Below are experts of layer 6 (counted from 0) of a mixture-of-experts language model. Rows are named router (the router's row for the expert), down (a neuron's output weights, with its number) and show model dimensions 0-55. Each number is 128 + 24 x the weight over its row's rms, rounded and kept within 0 to 255.
After each expert's rows: a language model's description of what the expert responds to; "raises" lists some tokens whose logits its average output raises strongly, later layers aside. This comes from a sample of Wikipedia text that the model never trained on.

# expert 50
router [121 125 138 139 158 119 110 115 128 136 160 100 138 111 131  94 128  99 126  98 103 139 121 157 156 103 134 102 112 126 118 131 182 126 107 137 141 116 111 109 100 120 103  89 129 135  92 104 148 160 152 142 144 134 141 168]
down0 [154  97  94 142 114 151 113 102  91 136 131 193 100  94 194 127 125 170 127 107 113 119 126 142 124 133 113 145 137 154 186 115 124 105 143 158 144 140  82 137 106 132  88 115 123 158 135 117 168 117 105 149 128 144 125 120]
down1 [112 135 132 117 148  88 121 188 129 118 150 135 154 101 141 123 113 115 144 106  96 115 129 113 142 127 124 110 108 152 134  97 142 132 153 145 163 119 111 137 155 105 100 129 139  89 136 126 103 150 136 140  77  98 144 197]
down2 [140 151 123 116 178  84 117 170  87 155 134 119 123 144 112 174 138  90 140 126 141 156 157 126 191 136 107 198 162 160 105 100 129 152 122  99 114 129 157 115  97 136 129 161 122 118 138 186  87 129 136 116 102 152 108 155]
down3 [138 114 105 126 131 101 126 171 124 135 153 146 147 100 150 125 138 157  93 155 121 136 108 162  78 130 196 119 150 122  92 103 104 151 134 122 121 120 140 104 154 138 148 132 139 177 152 126 130 126 125 146 149 125 127 134]
Description: Clause-separating commas
raises: "and ", "which ", "nam", "who "

# expert 12
router [129 143 166 151 132  98 100 108 126 165 118 132 110 149 126 135  69 127 155  92  95 161 114 112 152 114 139 110 127 142 115 129 140 114 113 114 100 122 125 148 106 122 106 125 141 100  91 113 144 117 122 113 161 146 136 109]
down0 [117  84 131  84 108 132 118  81  99 127 137 125 148 156 149 123 148 155 108 133  82  87 183 163 125 113  96 140 129 158 127 151 112 145 132 112 116 149 154 128 101  91 120 136 119 129 159 110 114 176 157 110 153 139 128 123]
down1 [146 180  86 144 113 106 123 115 104 131 108 132 132 150 148 106 150  93 135 118 128 124 119 117 140 128  53 138 161 129 101 172  94 109 140 132 133 146 198 178 135 144  89 162 115 123 133 132 157 159 133 128 129 150 119 126]
down2 [115 139 120 147 112  84  95 110 109 145 149 131 133  80 157 148  55 148 162 129 133 142 134  78  98 131 140 133 150 142 152 124 116 122 122 134  76 137  86 137  96 120 107 121 158 119 146 164 119 127 148 145 122  87 132 158]
down3 [182 137 166 126 146  83 108 134 132 141  88  76 118 113 133 108 124 123 126 107 119 104  81 139 119 137 119 156  85 152 145 130  79 118  90  99 124  93  90 164 135 169 106 101 129 124 125 114 139 154 120  94 158 106  92 120]
Description: Passive participles
raises: "as ", "by ", "in ", "into ", "to ", "on "

# expert 53
router [131  97 149 125 127 158 115 133 108 120 139 130 132 155 121 116  66 135  89 123  75 117 169 135 159 114 146 116 100 143 135 141 163 130 128 122  99 138 130 101 127 135 107 129 140 144 117 107 122 150 109 153 165 115 118 128]
down0 [ 94 103 102 113 158 157 108 114 126 134 162 152 131  98 130 116 143 154 145 101 186 141 118  85 140  98 114 126 133  65 137 163 138 158  88 141 123 123 106 110  98 139 105 101 140 146 102 111  93 160 123 131  97 150 124 120]
down1 [106 112 148 125 124  97 141 159 120 141 130 109 133 140  62 166 127 161 151 134 109  83 120 152 166 169 131 167 158 133  95 140 130 164 101 133 137 175 102 126 164 145 146 102  98 125 180 120 197 124  77 123 145 113 145  92]
down2 [165 115 147 129 125 131 115 142 138 143  89  41  90 132  94 137  90 121  78 124 146 125 128 118 132 106 125 123 102 127 157 104 116 105 173  87 150 103 140 138 134 150 126 134 141 117 121 137 142 117 151 119 104 145  61 129]
down3 [103 110 163 132 118 122 141  88 115  55 144 114 163 126 138 164 141 178 161 105 112 122 114 141  86 137 176 162 141 192 108 140 128 129  93 156 159 119 142 181 129 166 141 141 151 152  88  97 143  97 183  82 122 124 177 104]
Description: Common noun endings
raises: "of ", "between ", "in ", "from ", "throughout ", "for "

# expert 9
router [116 125 131 125 145 104 113 129 119 111 126 124 138 114 109 127 119 154 113 128  61 137 133 114 140 100 136 148  96 137  97 149 167 162 131 104 112 136 124 148 121 114 124 141 137 134 107 122 155 151 131 123 150 143 156 117]
down0 [157 109 141 111 149 139 119 127 102 156  87 138  89 135 125  83 175 144 120 161 106 128 126 136 150  99 112  84  93 132  88 134  89 166 135  90 155 131 144 122 127  74 200 145 148 159 160 132 146 158  96 120 136 166 145 148]
down1 [100 129 103  94 122 139 139 148 123 138  94 129 111  77 114 147 170 127 144 143 119 156 126 108 149  80 161 154 135 130 131 101 158 116  96 151 153  92  95 175 164 131 133 157 128 141 150 146 148 133 163 140 132 139 149 129]
down2 [148 164 117 125 137 118 151 112 124 126 119 105 157 192 147  79 139 103 162  98 118 115 152 168 120 173 111 113 122 176 163 117 157 137 116  67 144 142 132 166 141 125 100 151 154 147 102  91 208 116 128 153 122  80 138 152]
down3 [125 136  67 137 146 127 125 154 133 164  81  98 136 151 162 137 121 126  91 131 123 151 130 129 111 120  85 143 201 161 127 151 144 146 120 155 149 101 157 139 145 177  92 108  92 106 162 151 115 110 149 132  99 126  71 100]
Description: Year digits and units
raises: "; ", ";", "(", "and", "- ", "with "

# expert 47
router [ 98 143 132 164 115 119 128 104 125 159 129 139 133 166 113 150  63 157 122  99 113 115 160 132 136  97 100 121  78 123 136 122 142 114  97 156 131 123 153 136 175 101 134 102 129 152 167 121 141 141 136 138 159 111 113 145]
down0 [104 118  86  82 110  76 154 120 142 153 177 113 135 138 155 142 116 136 116 123 133  97 124 105  85 143  90 144 128 125 113 114 147 121 149  89 100 132 142 129 121 144 137 124 179 147 181 129 124 145 120  90 148 115 128  69]
down1 [117 117 151 136 128 141 150 173 134 160 132 123 133 121 150 137 142 150 119 122 102 129 151 131 172 150 163 118  97 127  90  94 123 131 141 126  98 128 149 123 116 139 113 116  91 161 134  78  88 151 113 129 141  96 126 139]
down2 [127 129 157 113  64 147 115 102 151 158 155 186  90 103 120 111 100 171 133 128 118 118  70 164  93 122 128 182 144 170 122 147 112 130 135 135 121 130 179  95 158 144 147 115 137  83  84 122 132 145  96 128 130 130  87 121]
down3 [161 109 158 177 168  95  83  95 140 158 147 133 138  70 148 110  90 138 151 137 145 135 139 156 143 100 167 155 105 139 121 108 150 155 166  88  92 113 160 179 137 105 100 143 126 140 152 131 158 108 117 143 146  57 136 142]
Description: Breaks and headings
raises: "Inter", "Singles ", "per ", "Points "

# expert 0
router [ 98 124 142 140 149 139 132 136 153 117 117 123 135 153 118 170 123 112 143 123  77 129 122 105 168 119 142  84  88 146 131 123 142 153 119 110 135 124 135  95 116  89 104 117 186 126 131 120 132 165 106 136 173 128 112 132]
down0 [106 121 116 114 109 128 153 127 160 139 159 137 101 157 150  79 147 162 167 139 153 147 113 118  84 123 156 109 133 136 188 147 129 143 170 156 163 100 111 213 120 120 127 135 157 109 145 146 179 150 161 119 114 144 136  96]
down1 [151 104 106 146 162 104 154 123 136  87 117 125 127 136 147 122 141  40  95 121 138 127 199 102 140 141 142 154 133 111 153 128 146 104 138  90 182 170 127 140 110 174 118 121  89 122 113 137 107 138 124 126 130 124 150 158]
down2 [ 96 164 120 134  95 102 147 146 143 101 127 114 124 150 120 126 156  80 144 152  88 118 156 101 167 119 110 127 132 135 156  98 124 147 127 165 118 124 164 134  83 138 125 127 128 153 116 137 100 117 156 158 115 110 103 131]
down3 [141 134 125 144 101 129  96 113 174 154 148 132 149 128  86 159  84 128 127  96 106 103 156 152 170 150  96 189 143 138 138 142 111  95 149 118 126 132 157 136 157 111  79 132  70 100 121 124 135 133 128 141 142 150 113 142]
Description: Sports competition terms
raises: "op", "st", "c", "el", "pre"

# expert 48
router [120 116 156 135 127 158  92 121 181 126 149 136 145 114 137 121 117 160 152 109 110 121 106 119 150  90 121  96 129 122 107 128 147 140 112  95 135 116 141 120 112 140 135 139 133 137  73  98 129 174 145 174 135 125 148 138]
down0 [160  83 148 103 157 123 180 142 138 150 110 144 130 121  87 121 115 119 116 129 115 102 154 111  80  91 147 155 139 147 116 151 142 142 122 131 153 153 165 117  92 166 140 105 100 118 146 113 134 133 146 114 124 144 131 114]
down1 [128 149 155 127 105 126 145 123 124 165 100 143 133 132 122 143 149 126 124 147 143 123  74 111 111 142 114 154 138 163 118 140 147 156 160  83 129 164 121 128 168 132 139 141 108 169 189  99 129 152 114 121 134 135 126 139]
down2 [118 138 165 149 124 138 134 161 156 111 117 120 152  92 161 120 141 105 135  99  98 119 139 116 140 132 127 124 137 136 126 130 120 149 139 184  80 128 112 124 133 111 149 174 102  92 164 182 128 181 175 130 150 125 106 159]
down3 [106 142  72  95 133 138 144 110 135 154 153 184 159 123 200 144 101 124 100 130 132 128 151 155 187 137  91 167 131 145 128 122 127 128 143  98 128 136 138 150 105 131 105 114 106 141 146 151 126 112 131 158 124 109 144 161]
Description: Surname initial letters
raises: "ep", "ess", "id", "est"

# expert 60
router [109 136 172 132 120 135  95 118 127 140 132 132 138 132 127 116 106 159 112 103 126 133 160  92 149 108 155 111  98 116 132 141 143 135  96  94 130 142 171 128  94 114 131 102 146 141 112  84 121 156 126  85 141 123 162 107]
down0 [ 88 155 124 132 101 116 123  96 132  94  88 161 178 159 161 121 101 103 133 114 122 147 136 128  99 112 114 139 126 154  89 159 104 127 100 132 142 153 167 121 133 120 123 171 152 139 156 113 104 120 160 119 136 151  70 120]
down1 [126 104 117  78 154 141 156  99  83 169 176 147 121 123 110 169 127 110 132 116 130 163 163 140 112 131 118 136 144  99 103 114 135 185 142  89 167 113 101 135 144 129 138 152 126 185  89 101 162 136 118 107 134 108 167 138]
down2 [147 131  72 122 122 122 147 149 115 130 110 115 117 115 120 184 117 102 149  85 133 101 156 115 115 148 101 137 114 144 127 159 135  76 157  99 123 169 141 113 126 110 132 102 162 125 137 156 185 137  92 101 135 148 109 139]
down3 [145 141 168 148 107 121 150 125 141 144 118 118 126 168 140 142 183 104 134 137 139 128 111 123 119 153 120 148 114 153 112  80 151 126 165 134  95 171 143 106 180 112 123  82 112 117 124 149 103 111 132 149  82 121 108 115]
Description: Proper-name closing words
raises: "1", "- ", "T", "2", "[", "U"

# expert 45
router [ 93 142 148 174 118  76 122 149 135 164 133 146 142 163 129 146  98 128 135 115 105  91 154 140 195 130 137 109  93 169 134 147 166 135 128 117 139 100 119  98 123  84 111 132 125 123 118 138 144 117 132 148 162 150 125  95]
down0 [126 102 151 158 138 114 148 173 139  96 159 169 115 129  80 116 136 125 153 116  65  87 147  77 123 164  89 142 131 118 129  88 110 170 111 149  94 147 137  76 114 157 129 129 100 111 112 124 107 145 154 173 118 130 145 132]
down1 [174 118 120 121 142 148  86 206 126 149 166 111 148  96 117 156 155 119 122 106 128 116 141 150 160 146 116 133  97 112 129  84 122 132 147 121 120  97  79 129 145 185 125 136 131 110 135 142 112 140 128  81 155 141 126 163]
down2 [129 115  92 162 158  98 110 123 123 147 125 154 131 140 133 148 138 114 151 154 151  92 145 123 108  75 114 126  74 130 127 142  97 135  90 110 118 139 170 119 127 104 125 106 128 119 159 114 130 132 148 145 135 133 110 148]
down3 [120 143 139 149  84 125 170 120 132 127 115 130 101 147 138 157 110  90 125  87 104 107  65 136 110 100 139 103 114 138 122 116 112 146 141 128  88 108 116 128 118 119 120 130  86  90 131 147 127  81 161  85 126 125 122 134]
Description: Mid-word fragments
raises: "man ", "-", "head ", ", ", "ing ", "while "

# expert 21
router [134 159 179 176 142  76 103 115 139 123 148 112 127  94 120 156  84 173 123 113 109 125 110 134 146 106 152 105 138 145 143 114 149 143 136  94 118  86 163 112 100 111 115  92 110 142 135  99 131 128 121 128 142 149 152 102]
down0 [115 118  61 133 119 154 121 155 108 167 151 107 134 143 138 102 119 109 139 106 152 158 149 159  96 140  67 134 101 138 156 104 114 154 111 110  82 168 103 114 128 173 117 126 155 114 117 131 155 163 116  99 149 138 116  92]
down1 [127 169 157  87 142 107 102 155 110 111 164 128 122 129 115 169 177 148 130  95 104 129 158 138 148 166 132  77 140 138  95 102 163 114 137 169 120 143 177 159  75 165  91 171 136 138  92 121 105 140  97 183  99 131 164 143]
down2 [166 162 160 145 149 120 105 138 110 109 157 145 140 160 142 116 196 101 115 154 157 147 119 145 128 123  80 153 147 128 118 139 118 145  98 121 115 148  99 120 115 129 112  97 178 145 149 138 120 141 132 178 107  84 138 142]
down3 [163 138  89 117 120 153 147 141 185 120 137 131 157  70 133 104 104 156  87 102 140 132 156  86 140 127 149 109  71 104 134 114  75  85 144 154 151 139 103  85 122 125 122  82  95 131 124 121 116 125 113 141 116 130 132 153]
Description: Biography main verbs
raises: "part ", "a ", "first ", "the ", "one ", "reg"

# expert 57
router [ 97 132 159 132 146 148 103 150 102 148 137 105 119 150 118 122 127 156 157 139 106 145 138 123 153 139 152 137  98 148 125 120 158 136  99 110 140  69 161 117 114 104 135 137 121 144 118 118 107 187 128 102 163 158 111 105]
down0 [119 133 122 141 138 118 133 109 152  93 121 155  97 177 136  97 130  84 122 148 123 151 117 140 122 142 117 125  92 137 120 100 118 130 127 119 143 146 157 139 117 168 146 151 171 146 131 103 162 125  88 139  95 104 148 154]
down1 [130 122 129 133 143 133 126  89 138 120 131 184 141 140 131 119 122 145 112 123 160 124 141 146 118 125  92 119 133 139  83 158 127 114 129 124 104 129 145 109 127 120 122 117 104 122 125  89 156 177  62 131 158 169 101 113]
down2 [123 123  77 117 128 151 121 136 130 172 147 160 103 101 158  81 157 152 109 107 151 104 117 140 135 134 126 135  65 105 149 135 167 106 140 137 125 154 134 111 110  94  96 119 118 130 112 138  88 106 159 160 156  88 102 144]
down3 [109 151 129 105  82 145 168 152 129 153 152 128 139 163 154 123 148 142 152 125 177 129 118 131 141 121 105 134 177 145  70  93 164 150 108 138 108 123 145 133 132 115 127 107 113 122 149 135 145 118  99 149 103  71 110 127]
Description: Consonant-cluster onsets
raises: "ak", "ac", "y", "av", "u", "as"

# expert 35
router [ 95 126 150 114 143 116 108 109 153 133 145 128 152 116 107 134 107 140  87 130 119 156 120 140 157 142 134 108 121 176  89  91 130 153 122 139  73 121 152 133 113 134 104 140 159 166  87 144 135 161  98 122 150 151 132 138]
down0 [136 179  84  81  81 138  88 124 181 133 134 161 110  79 160  85  77 115  75 102 110 136 149 121 119 112 122  98 104  82 151 141 122 154 162 112  72 130 155 148 107 164 130 127 140 167  97 185 118 150 131 133 105 136 134 126]
down1 [113 129 162 122 139 149 120 137  83 110 139 120 113 160 116 108 150  82 152 121 151 171 112 156 140 108 112 142 159 121 158 154 111 143 131 150 122 118 116 126 135 207 142 127 167 149 147 154 103  84 138 144 163 126 122 131]
down2 [ 81 112 141 130 139 151 169 125 139 148 134 114 105 133 118  93 118 151 160 154 127 158  92 129 142 118 105 197 137 118 144 125 144 122 168 133 133 117 119  92 145 106 124 135 125 111 140 132 137 156  70 119 152 105 112 125]
down3 [148 149 125 144 158 125  96 135 131 110 115 112 126 147 109 139 126 148 171 185  83 174 116 131 122 123 129 140 129 152  82 143 142 169 124  95 130 130 124 117  89 134 145 130 140 165 141 132 141 102 127  67 132 186 135 133]
Description: Politics and elections
raises: "re", "pre", "New ", "en"

# expert 49
router [ 96 128 194 140 133 117 134 131 148 118 144  87 157 118 137 120  90 176 102 140  62 135 172 148 124 110 140 134 137 156 121 129 121 137 134 133 116 137 127 126 153 135  71 132 128 135  93  89 107 137 116 126 138 109 151 122]
down0 [147 109 124 160 148 160 149 100 105 162 139 132 160 130 137 118 116 126 137 109 173 107 119 128 152 154  82 148  86 143 146 102 123  91 149  95 165 123 141 167 166 123 143 159 139  91 120 162 117 144  97 143 130 107 102 144]
down1 [124  88 101 102 126  94 192 140 182 145 103 113 126 152 130 106  99 112 145 147  92 139 106 142 119 140 139 142 130 138 125 133 145 146 152 135  99 117 128  87 127 109 113 157 131 142  60 131 145 157  91 129 114 130 129 127]
down2 [167 117 158 152 123 120 107 147 136 141 119 119 112 112 115 136 129 139 163 110 112  98  94 122  38 174  74  94 132 134 143 110 163 148  93 172 140 105  98  98 116 149 108 126 117 117 101 101 171 127 129 153 102 132 147 121]
down3 [133 117 124 129 159  80 108 165 140 136 130  82 113 114 121 126  80 122 121  98 119  91 131 121 139  89 133 128 123 113 133 105 124 135 147 137 120 166 126 148 163 122 146 113 144 111 128  87 141 114 150 127 100 144 120 139]
Description: Ar/Mar/Pal name openings
raises: "aj", "ang", "ina "

# expert 40
router [134 132 169 161 128 105 115 102 103 112 178 113 119 114 129 107 109 133 121 122 106 116 129 138 115 146 141 122  97 144 101 173 137 136 119 120 113 121 150 134 109 133  82 127 167 120 122 116 157 132 127 143 129 118  93 120]
down0 [123 122  83 102 121 124 121 130 124 143 169 146 111 151 122 148 148  94 118 122 159 129 150 135 144 122 116 104 106 137 162 147 132 114 112 104 177  99 124 168 100 150 107 183 123 176 164 128 114 126 153 116 111  79 108 107]
down1 [119 128 130 136 130 112 130 165 138 145 106 176 135 102 129 170 142  70 105 105 120 113 119 141  89 151 146 107 139 125 149  83  90  98  71 128 120 159 128 157  98  99 110 117 146 158 140 121 103  77 130 115 123 141 107 140]
down2 [129 145 157 124 116 101 115 161 115 159 172 140 144 141 106 138 134 130 168 138 121 133 184 149 123 162 145 172 148 119 132 142 132 162 132 122 155 111 127 157 149 167 150 122 175 102  89 138 143 140  67 151 108 157 101 125]
down3 [ 81 133 146 118 128 168 125  81 169 137  99 176 108 130 118 145 113 134 134 135  89 117 136 123 128 137 106 143 110 164 112 138 123 121 192 160 135 103  97 124 154 108  97 114 154 158  82 141 153 136 135 104 144 114 127 128]
Description: Head nouns before of
raises: "of ", "of", "in ", "(", "and ", "on "

# expert 39
router [111 158 160 157  99 148  95 140 144 144 139 152 157 138 125 156 114 144 124 121 141 147 162 128 158 124 110  94 139 158 117 127 156 153 116 129 135 102 111  91 138 139 130  98 153 121  78 107 153 159 108 124 134 150 122 127]
down0 [108 163 156  70 100  95  92  95 135  93 149 131 132  88  90  99  98 146 130 128  59 137 148 141 129 102 111 135 121 114 108 154 152 138 137 143 119 130 126 137 138 183 112 103  77 104  75 154 114 134 126  79 152 148 119 108]
down1 [135 156 103 117 108 144 164 120 119  92 125  84 118 118 128 137 144 136 144 118 150 131 146 151 103 122 111 124 114 137 105 110 121 135 144 107  56 129  93 121 141 137 131 116 155 135  89 136  92 141 136 147 162 139 111 126]
down2 [140 149 161 123 136  71 105 209 110 164 127 101 113 121 161 140 125 159 195 108 142 120 107 167 171 107 148 147 132 124 114 165  97 123 145 151 147 105 115 141 102 123 144 105 124 139  83 133 128 142 159 143 152 161 110 113]
down3 [143  87 161 161 130 125 149  76 152 126 145 113 131 121 103 164 156 131 129 128 136 112 125 119 119 146  80  94 174 135 139 169 125 154 139  99 125 134 118 111 129 110 100  83 116 106 132  79 111 124 155 138 100  88 130 144]
Description: Given names
raises: "B", "F", "G", "H", "K", "M"

# expert 56
router [ 95 148 142 165  88 132  71 145 142 151 113 130 104 150 142 172 105 130 121 107  64 167 139 115 137 149 146  89 123 124 119 126 154  94 128  97  98 110 150 130  88 138  95 157 148 134 114 100 112 139  96 138 141 148 125 102]
down0 [104 120 132 136 124 114 135  62  93 129  90 128 129  88 131  81 105  72 155 115 149 121 161 108 113 101 133 127 149 131 135 130 146 133  93 169 119 141 142 159  75 113 128 126 119 161 126 120 128 144 160 143 146 115  99 134]
down1 [129 147 155 127 125  94 136 119 131 152 135 121 146 132 148  99 139 153 156 108 116  68 178  97 132 144 119 108 163 109 126 140 186 137 137 149 165 143 123 143 116 139 180 139 107 120 139 122 106 110 121  80 119 129 124 121]
down2 [137 172 205 137 142  98 110 137 128 162 105 102 129 142 141 162 148 147 126 156 129 131 107 121 151 107 108 129 140 114 130 158 137 104 115 156 137 119 128 142 140 158 105 177 103 152  77 102 167 117 121 115  85 170 133 107]
down3 [131 131 112  99 111 126 105 120 111 170 115 138 114 160 111 120 159 110  95  92 169 131 136 152 137 100  97 102 128 174 134 187 167 125 150 148 123 134 176 139 125 157 144 122  94 132 110 126 100 137 148 131 182 147 136 116]
Description: Main verbs and participles
raises: "his ", "the ", "it ", "their ", "them ", "its "

# expert 19
router [ 63 160 150 172 124  69 134 132 135 146 133 117 160 161 146 123 118 121 140 141  98 140 158 156 158 123 123 100  97 159 135 141 157 126 110 132 103 141 146 115 134 161 103 111 121 159 136 121 122 132 116 133 179 162 142 108]
down0 [ 83 153 123 141 133 123  99 136 133 155 131 129  84 132 106 147 127 130 123 152  88 102 121 141 157 139 129 117 108 111 122 161 183 114 112 111  96 132  67 116  88 139 155 155  94 121  92 134  70 127 121 119 108 195  71 134]
down1 [208  88 139 149 103 130 116 151 115 103 156 100 125 139 102 129 146 147 114 110 168 115 102 137 103  70 121  94 126 145 107  93 135 134 142  86 165 141 141 122 148 121 135 108 147 144 202 127 133 134 114  96 145 146 122 132]
down2 [163 112 134 121 119 140 112 125 121 135 105 161 141 118 126 182 118 109 124 152 117 110 144 193 137 103 139 119 122  80 119 139 103  92 153 164  93 171 153 117 150 123 144 162 135 134 151 115 113 117 127 173 157 136 132 164]
down3 [103 172 160 124  96 175 145 106 144 137 136 146 131 130 100 150 158 137 101 104 136 144 122 111 158 109 100 158 160 113 117 115 137  85 151 135 110 151 170 185 150 160 132  96 106 117 141 119 118 146 151  78  87 163 110 126]
Description: Country and place names
raises: "iz", ", ", "ri", "iz "

# expert 3
router [129 104 157 126 130 102  98 152 144 172 139 138 130 129 108 127 115 149 114  93 125 111 156 112 127 121 146 102 129 139 115 123 151 156 119 115  82  88 148 119 145 123 127 146 120 129  82 102 155 163 118 152 161  86 152 116]
down0 [116 165 150 143 123 121 128 151  78 109 123 151 123 142 145 152 127 106 145 139 157 115 153 154 136  98  76 125 104 135 138  90 100 119 126 118 163  74 109 145 138 137 140 115 205 157  84 111 135 163 105  93 121 118 129 122]
down1 [130  79 144 176 117 145 135  96 150 148 135 149 167 134  87 141 154  90 154 156 152 103 114 145 139 114 138  93 137 145 115 121  92  67 167 145 148 143 122 120 152 127 131 135  98 117 107 136 152  85 108  96  92 160 110 148]
down2 [169 129 126 153 161 103 130 124 159 115 129 149 125 150 127 111  64  82 119 154 124  76 136  98 127 107 126 129 132 135 185 129 143 122 104 134  97  94 121 125 136  95 114 135 113 109 129  65 123 143 123 157 114 146 121 145]
down3 [118 118 109 159  96 146 166 102  98 116 131 107 126 114  87 120 128 123  96 185 119  81  97 135 105 114 143 154 129 125 115 149 142 149 124 115  59 173  85 122 169 153  98 104 113 111 147 127 147 109 118 120 162 104 119 170]
Description: Word-initial consonant pieces
raises: "ake", "ough", "outh", "ens", "ask"

# expert 22
router [105 163 200 161 153 137 119 133 137 146 150  99 113 147 137 144  72 150 117 123  99 130 135 127 174 146 123 117 107 150 103 144 178 135 120  81 134 100 130  98 128 130 140 154 117 138  79 146 107 164 134 110 151 109 141 155]
down0 [124 124 149 121 110 140 135 125 100 114 160 122 114 122 135 102  99 109 149 128 101 138 156 139 164 136  83 123 151 126 160 135 119 165 181  76 137 108 146 149 123 108 140 147 154 149  82 145 140 131 125  98 108 123 109 115]
down1 [104  97 121 138 120 155 129 140 174 141 140 120 100 109 192 115 117 131 143 153 155 138 186 158 169 139 134 117 102 131 140 106 147 157 117 102 110 101 138  82 144 134 115 146 157  98 104 109 146 101 156 138 140 166 148 116]
down2 [113 115 127 103 144 135 157 154 112 155 118 120 153 139 141 156 152 180  58 140 116 116 124 170  90 105 117 122 103 153  87 113 153 130 112  91 118 151 161 161 131 120 143 165 124 105  86 101  99 110 146 118 100  81 146 156]
down3 [141 132  99  91 127 160 130 147 103 100 143 148 106 159 117 152 123 150 125 120 176 110 124 141 120 127 126 164 122 112 125  95 122 126  89 180 142  91 108 142 115 115 102 127 111 162 146  93 105 138 177 148 150 155 139  92]
Description: Word-initial consonant clusters
raises: "ir", "ous", "ack", "av", "our", "amm"

# expert 14
router [103 108 149 162 153 121  64 120 114 132 126 124 128 109 131 131 114 114 135 150 119 153  89 134 108 109 176 137 123 147 103 168 151 138  98 111 110 127 146  97 131  94 114  93 128 106  92 131  95 138 108 151 139 146 115 119]
down0 [174  96 139 126 143 158 128  89 122 147 133 112 139  95 172 140 150 173 105 111 145 152 120 134  80 160 134 150  97 164 150 160 192 134 122 108 132 139 121 158 139 135 102 151 152 143  98 114 115  73 143 124 112 118 120 102]
down1 [141  80 168 164 135 108  90 151 131 134 120 136 108 124 116 153 125 151 122 165 139 132 125 142 113 100 138 169 135 116 113 116 103 127 103 113 138 130 148 166 123 133 124 134 140 118 148 144 135  75  94 191 112 102 138 178]
down2 [164 109  55 128 144 124 170 125 105 136 121  98 117 162 123 145 150 124 100 127 104 160 151 121 129 154 111 126 129 135 125 111 136 109 105 114 129 166 150 176 139 126 139  97 160 125  89 185 120 125  85 150 109 132 140 101]
down3 [150 121 149 106 124 123 160 143 120 121 160 140 104 107 108 114 178 117 108 136 112 118 150 164 167  99 141  62 161  88 130 110 130 111 181 127 136 142 127 126 135 112 166  92 133 149 114 117 144 127 135 137 134 119 151 137]
Description: Coordinating conjunctions
raises: "other ", "another ", "others", "ran ", "was "

# expert 62
router [113 113 165 144 126 117  99 108 102 123 172 133 124 153 131 133  89 116 124  85 125 125 131 134 132 106 135 153 110 107 123 174 154 129 106 126 105 126 130 139 100 121 143 101 134 152 115 146 142 105 121 138 176 152 146 104]
down0 [137  87  83 110 147  74 103 118  95 149 128 121 163 178 160 114 126 135 104 108 147 113 125 164 123 156 109 117 129  73 147 112 110 141 141 130 119 145  97 126 126 128 118 128 100 135 130 113 138 125 128  95 112 121 111 157]
down1 [120 151 193 127 144 104 172 125 101 137 132 114 136 105 137 150  99 111 120 114  91 117 117 131 112 129  65 137 126 139 122 124 147 176 129 139 166 150 151 140 185 121 116 123  92 128 139 147  47 118 134 136  89 137 113 135]
down2 [109 115 107 106 179 143 143 135 127 165 134 150 140 100 123 146 163 114 132 124 154 108 134 120 131 151 168 137 123 100 127 163 121 190 136 176 140 115 173  97  81 109 128 106 136 156 138  83 144 106 175 132 120 108 112 102]
down3 [146 154 160 144 127 133 143 121 104 140 127 130 126 113 115 108 106  77 125 184 150 136 137  86 109 128 110 137 150 111 125 113 102 134 149 117 107 143 102 125 101 134 144  87 107 127 102 117 137 129 148 130 131 165 107 143]
Description: Infobox field labels
raises: ": ", ", ", "==", "\n\n", "\n", "==="